config = dict(
    n_experts=128,
    d_shared_expert=0,
    hidden_act='swiglu',
    balance_bias=False,
    init_std_router=0.00739,
    beta2=0.98,
)
Below are experts of layer 5 (counted from 0) of a mixture-of-experts language model. Rows are named router (the router's row for the expert), gate (a neuron's input weights, with its number), up (a neuron's input weights, with its number), down (a neuron's output weights, with its number) and show model dimensions 128-191. Each number is 500 + 50 x the weight over its row's rms, rounded and kept within 0 to 999. Numbers have three digits each.
After each expert's rows: "comes before" lists some tokens at least twice as common just after its tokens as in all text; "mostly gets" lists some tokens that are sent to it at least half of the time. This comes from a sample of Wikipedia text that the model never trained on. Tokens count by the router's weight.

# expert 30
router:525476516485390433561538543520338489556488512428467461462534500441475464580504518415512512527479485501460476587479424513520462466454507516526436488471527464528539510437484558595563455454525521
gate0:517568556428537458438534451442482449406423466573497467547507430473454510554517494580539547384500444554511520546551466424478528513465569561531508501527467502586508506452518636450497500559457526
up0:567410449510508512547437637510614507460587460516487535433447558440494478473528488508582488503492521509471564530439518519461495565519557412547496426509532445501545415537514497501450461501607524
down0:522476517478520552504454491451479513424500487442578450465536445455480413455475470475453546446569553522576612543487470520454452542526549473525529499485521459401581478485397584627499477571548476
gate1:532525489518482472511458511426441499484549539536548517482489494471523511517528547426495524527521545530560513545511452500519494495461505476520410404454530613582642520431545514419575508452528517
up1:409499503499609497458442601497540506475411516524510506526562512504506575493461611495483465541466514512475443537530476491522511499475485499542411510479450402486451459482496564534489516440405422
down1:453473542477507533486429496544460511492482578465489427554450514484525459498428509434495463540577544484457509500514475519473497430518450454491522400519428483519524445527470554530429557507448566
comes before: " |", "′", "–19", "5", "–18", "–200"
mostly gets: "50", " 2010", " 2015", "00", " 2017", " 2023"

# expert 9
router:542481501481492502500538558468451491554531658535333480438520457422475486545524425551553508511526451400446443487433469487466490512502498580500481476495553498477454495427505451587540518360500518
gate0:512591506535488487544493429493497552557562539520491473492518526438551536502440518554525548385439551437423510584441493555533554474575490603597535462425471421466496395497518464516439502475450494
up0:503454497489592453498421467509519576413525460510454494503458390555584477508506424517532577465521489555470370459453508496440534474543478471515518547396556460456572484493467519506505475529591537
down0:543572472548410422517549538499538463508517564473446490398519478516523469507467548470400523424450520489540547487552515528405488517472452497520562463478413485496467519562539426354565496453480521
gate1:488528545592488423536500610465536501535567507566471515558462466553503505543425528435415491511528388521519511520416503535576492474444463514485555451420478519438472525471566535395443433505508472
up1:543551495446399445477497523454406459551483509497434559521435552593539420475517441548419429511462428512457428515474498486476497459473493477485511443401499517542568515466407453489581523532471361
down1:505485450575564447562472366394493651514557476552546394517489537531439555531565401534460499460473484514607459507492499422559416467522412505474541521555457430511509491643549619568502474495536448
comes before: " ", "\n", " 0", " 1", " 3", " 2"
mostly gets: " |", " 2;", " 0;", " —;", " 1;", " 4;"

# expert 113
router:465528577567526426528557569526514454451538521450474533457495500505548481438482479494458482491483510490478468558470453401497482572504568515448438424537509497552611512383582488591436467391502561
gate0:497601448508553411448556593493540496417485443475529532464501435502495478504448442572557549499511442538506497477507430481428474588476522398513552567506434505525438418534613539594492486456383530
up0:493450492507438641487514514563459460489462490545492585553493541448534478502559556479509450480532546476463439556535493465481453440508423450548392460619559460433509565517539412415533522537575492
down0:449511495472561405495413459479537527476553485580428478467458509543564547506612483503508541540483484590439533523447510531582469506498548418401538604566422523505596451485441494475404543581451397
gate1:420597500478532502506550593535465564518493466511508473520524532526484544531395528419506453562565492411495520524585489523588565521555498503429453402462483488566459411499510469501452469460522594
up1:500484489419507508456471558530551520463512526531609509563616573530557490474500471439400501528501488506535481608532425421432558488465531522574492471515503485437438473473579478491473455498501514
down1:468426488500527545542486488435520587522516505465523581482512534542532511541396447493540500515582521469523506496617549538525416557594470389426449514558570616484546510478485478532486435500464562
comes before: "|", "-", "The", "\n", "==", "In"
mostly gets: "In", "==C", "==S", "===S", "==P", "===C"

# expert 120
router:513490607530527403562516552485510489484523525418422444437509474511552466443487497484532496487430493500489469575485481443537539550504577502525444442528486508527598502362524441558480478323577569
gate0:427502441524571476584519484456485454515512541458498430413573478525460524577451463423555381510415483509578477535475550451518558516452508480422477570520513480469536512491460582500515481451441542
up0:470484528577475416512436478480521512441569405498466509596494454490478433396522483465574506463513411390497445438574490511532429520513483487510510445443475457520407477555496450535524482523521481
down0:507509451587536431548529494526470537503480446498523505566475482506487527503467544563404616498492559477488525495544462508493575485547503499435521542418459529557484505476453509511525501633565460
gate1:485531481470485543578531533568573475512458540507555382547592426471509559562460446459532493507535516530439516555489467508453450523519533446460484468507552429491474492426537523507468551480504519
up1:529494477468440543431504497403436571502524487514557516538406552485548475532555522496506491435521482539506519383492518439498544487488394507570471451480510587568510596478491429513479527575506464
down1:527476470485422418532537449492425479528435496444533490487545545561586532447476548554508535549593482467516556450471488498453510533441493456468476500481532459421538509543481499510423475528575480
comes before: "|", "-", "\n", "The", "==", "In"
mostly gets: "In", "==C", "==S", "===S", "==P", "===C"

# expert 4
router:557438517508505495519552535454416532551562563510365493391508426482448462510532426572537467505576428417419443480402470492472452533470555570482514499492579533468482502424527515584475514382468532
gate0:474481521549496490498521420472508498500544472581494446383536515556557434482449629536541476497530567563551485443524591603541451471522500504439483538544576461514478573376500517519474566504537487
up0:440584561604433499494548458557527488419507408595418494425550535558509457489386540515460548477527536593530486463426592512532465524542474473503510490542591437478473520487474452524365527495506495
down0:517557512470530432579493554486562547515464520586477503435502495533468565535479517448473492520485481428500478487534593412492540478564519562464467523544429460622540483461502528471414536496455454
gate1:474574519471453467475493434564491526557428545550416455490586539470438495559438473520572498559443569527534419465411489540579512454487521588556497504486592513548585468552427471466471452524470508
up1:403462529519410521473495527565444512428544479474452559555474508456438488520505519551536524541426596492476629412501518556442478599510443527512531564437560427393529508426544483486519453530468469
down1:496457596432579585488495524429474578416514432408477577480395529430428519431508499395477520509503530483552546450483512484477443545467462469630635525499475539499526529520527497447515476539432476
comes before: " ", "\n", " 0", " 1", " 3", " 2"
mostly gets: " |", " 0;", " —;", " 2;", " 1;", " 4;"

# expert 104
router:505460516534508407623511593518430438405532520454457528375462461542422424472539440557518487491459441508516490504486452470543495572439521508434394435461527498580535532446489527567497511415509539
gate0:504415442461497352570429503377481540447397497496497442506397480495473517503518507521565504530500482491510528497472571595451596469529489483473490457548531441555514481507570475545542504489450458
up0:507472437515495420573551541445547491511455442531490519561401408569428527501537458583570562446547482470498433432463573544520464484524495545343525525443479481545555492545569489525474510551489512
down0:534460522548391511468468594594448446469523509540525462517522505509560488446458482588550482583551591506475566498543580508432547459497547574571495448548487572578493578469458524517523506598519376
gate1:505503477529447456537501491507540385512419522446498452505504438480563497436457442555563523508472411496524500437558444492618501447472520595523513479456556478529501510506503512562534506468538499
up1:516481418461426473576417513429627485485427466475547438487468485548466466454541529450498495488512402480444421414511555489571561468496527506512550570487469534508479581655440432494520459494488541
down1:521521495579501625430617455585503501478422387471579522471525437453511498527366553534555471466573473525566542521423472541468447500454446469454513480519481450423674592469577495505607586514531417
comes before: "|", "-", "\n", "The", "In", "=="
mostly gets: " However,", " ±%", " “", "\n", " example,", " 2017,"

# expert 18
router:524511533515441448559556561534410467563506489377447441452509535480463433564485537427498525568462536466496480557471404465463448470414511516519441474485568462515578545476494582513534481420484540
gate0:496475556520548493471494520529409526510509523470485452501484620579543414478320369561461478489541476489478556450539505392460538598466455548469511539559477556508503552408394490554575484468450480
up0:564449477483448438552414484476532453468450563488565464566538491446475516387508540529473453498384415580532542502389513476601475424583525468607380536452528444432525418406502531449512526470516498
down0:422429498542484569481529513461444550510537607510447500501529559452532497507505470533538490417567476474527466457560474451535538603492513558504570581475506532505522535479459510540438478471444500
gate1:539470479485561502483421490519533410375531436550543511490494500424474446575472463577567479414587546596466596491521467565557466558459480604463588558538546455602423523543494606476513495488513550
up1:521548478477471483496499509474484485449468454479504461502603498539374490562559525522532454446486529532508513524491519415526472563418507548547492486577574387588588410554431479509486440471533512
down1:560497520465496501562540456519532383538488358484468536495507520472450388530488538520421485416561479522436425513489567470535520558483539433566502399449469439590543541569429454463439457509469463
comes before: " |", "′", "5", "8", "–19", "4"
mostly gets: "50", " 2010", " 2015", "00", " 2017", " 2023"

# expert 14
router:491521601522483443468506561479451466562537576533449499476465495512440410552590515446435453513520517425469464490448507511563473491423525576484464535505605480470570473406473505583481438455413551
gate0:504477569506544432562544459467430472563548595517470410463495544475451497521474584470440476486555493488504511397469480514545414503503504598510467491355433394542430498484554541500536550509546499
up0:493503609498573438481505501445562526484531529397479456470427505463514557537496577431425510528541397532439564452488522500514490386570538498481480449455447529555373439527471616468544520469572469
down0:463539532383512487511486466461420583596456490554573558506460499460502535530511511546487512559548474430469383559470470537590430449543438526480530541519482529474458456472508530432450471486528494
gate1:563548527585448477515453511559462491509512506528424550478521361470536529453470466540509436498505454491518474393481497502550520539476516514546446540472459403489529613496525521574413464406421393
up1:525433528443562475435493519489499464455459513499479474515520536545560545385498517526500478520509503471514384431438524470440523482579459516399516506474444500546446557463514481513517498578498576
down1:490463524475556452459522478603499456445530428440483555558541397555429504406500531496654542447556487505567538485559506537462581530485532519445521513476449510479450506578517499513455427534476496
comes before: "\n", " ", " 0", " 1", " 2", " 4"
mostly gets: " 17;", " 2;", " metres", " kW", "°N", " 1;"

# expert 101
router:517496467504517433490608566520479378515503437584483561408498453427531437486555527546531531524504472468470445554483517508481485458491502524511500520468553455535563454332505478458490447434513474
gate0:488497361470541392551550476466465460438453528465465402414527466356563516438465413532471499491478432594385465497452563492552526539484510502498459456554544527498517512469512527517517439469466483
up0:477484560531447602524455600513441563513616622553506558537489471514467546476542525535526440550441520443560542536498428479476494512570434497484477553438511497526453445471456470513500451570438509
down0:524521527503574450461585508525543398542467594554487491420502608496450468452538500485532468449576448434466556427392498607423577506493556535506422397487495475545479489480472369543517506503465488
gate1:521507497462578509486547479553567507463600546436489560540514513551507572440573472560425490559523459442604537442415491512512510581528527506449433458550554483555520487518504495464471577442478534
up1:556555488514477533487517425522468467570569418506490550514444525529454586413559546534471418468440524454544609493423514524527477519577510436436510506522551428497519480503519459527548577427533505
down1:424565460411457495400516434505607454505530512517484553498495479474556530542464548532395581456512549440530500549390586513473479549426558483506531440505491515580499497503521481556547564520531477
comes before: " |", "|", ".5", ".8", ".2", ".7"
mostly gets: " 1", " 3", " 2", " 0", " 18", " 12"

# expert 112
router:592418460492476511522565542559437464373491462428439388478514530452471465505597543562608509562552444421439458586500427473487512499490493527405507517468461525599556492513510480484492548454503508
gate0:546436467524568459502420479429464564506518487424503509506601490540585470502477529474513501579540441512508495565553490528464565439446560521505499462541445591531604586405489450508553491560520576
up0:526514483504498548570516501569417538472510513594468500427428532521461537499469544457486524500475569543480443432375426520549447494488449474480471494550525477512367465502444487500467414493444524
down0:541481426464518539496486446553436564440443459509504464426482466443539546508565596439517557438540516405399524468450460541527385408413623417510542578485441500467381511428513463654513445525509503
gate1:531475513531495592452433425510447594534434493552545532453566506487508530456556446531495473565529539389545523550479412445492511492546572534509511523593420591456545542445520521495490535504529562
up1:531564470533570409429494597455630505458523509398461471541527533387468504522390550489493504428511477493502439474502513485477509528467484487476469492494558388524523513558490547573473493496514534
down1:488563428468531452544450427454490466535501551482514536467438469532402474557512465443437520529524503569536488457387408551471520389410471572574556462493579440516515428484489535466539482477527499
comes before: " the", " a", " his", " be", " its", " their"
mostly gets: " to", " of", " from", " in", " during", " by"

# expert 105
router:500462585496458401539499526516431469465488466515419428438556475542461496595524464481492551524392459475433443549439485503471546462578486492485479476479538459491528547530484467524510412411441526
gate0:520448521521494479515533569576493513427548439500494441418546519491569551546452465422529531570421490472465507501523568461504535434548510479451351446441433404431440445499526439498525480439443410
up0:548564508481533510474553478462465493571497522496488540508448463465578432504538528540532441493533523467513467438519429572449452530530458509561666488522506576589452585539466558486483491497582510
down0:466487477529446406516429463527453538593524543512524462524527492480473485568556465432474504517418444511490453529496576521504467564558514532428586518562465411618540467415572566529495534520491504
gate1:532453533446500415539611510584474547410553530524545480508559428450534545510484484365468553553418405467489452510499460466489508400486403539414475461490475497506507504576531506488545452507514510
up1:557623443491527474465433510435474422513509490470372551458494554435521447520510455553499479442526564546453509479508538451460480470490618462610577471489526482523551505466468509589396550499462498
down1:441492504503514492464467443559486480446428496474582421505526491498498507542522548436457566550469562494509487520541476537395497596560563523374458474480511567586544453435373509538474570521454545
comes before: "-", "|", "\n", "The", "In", "S"
mostly gets: " ==", "\n", " ===", "s==", "—", " are"

# expert 115
router:553487506482498490433555541583505481437521598532530459469382525383472448405550514561536520506570391371479445568489460402502520595537472520429535584491527455473576439508465461478535453430386490
gate0:550535505532494515454479521467488558397486513438524529544574574473450548478541487530515543567532460459492542438510542440558533563545555557466527506584467587440556518532502476508472460382435595
up0:581549576533539545480509543517492617545542547556487392561535549472418530512489432452447486536526559372477574526432618537458558514523548513519429529600491509451469533524443474498433508473457469
down0:501514517453455474502530434480512434481581552545489515545547470465480389556491443466511588582518479551468585545467394442433481426544479426461480455519532482544429577473478500438538491575481554
gate1:383566541418503472609468499478541537535536518555468479421487401460555514548515478591499460500544497368537453563512486527520528573508571475456492544463529435493470502449526450367576503415511468
up1:594451563537519522490487564448431477494427494480496477507475529494482458522563415475373530560397490537436441447541518515532416467442467532504532467460466488404482551364501422474455458535550615
down1:524559438444503402474528610511496550545462589503521525515464558441489489502508523479492439550476458445538303478422551507512447413536545533505527566442555437471554475554459520518498492464459513
comes before: " the", " be", " a", " his", " New", " its"
mostly gets: " to", " from", " of", " during", " between", " for"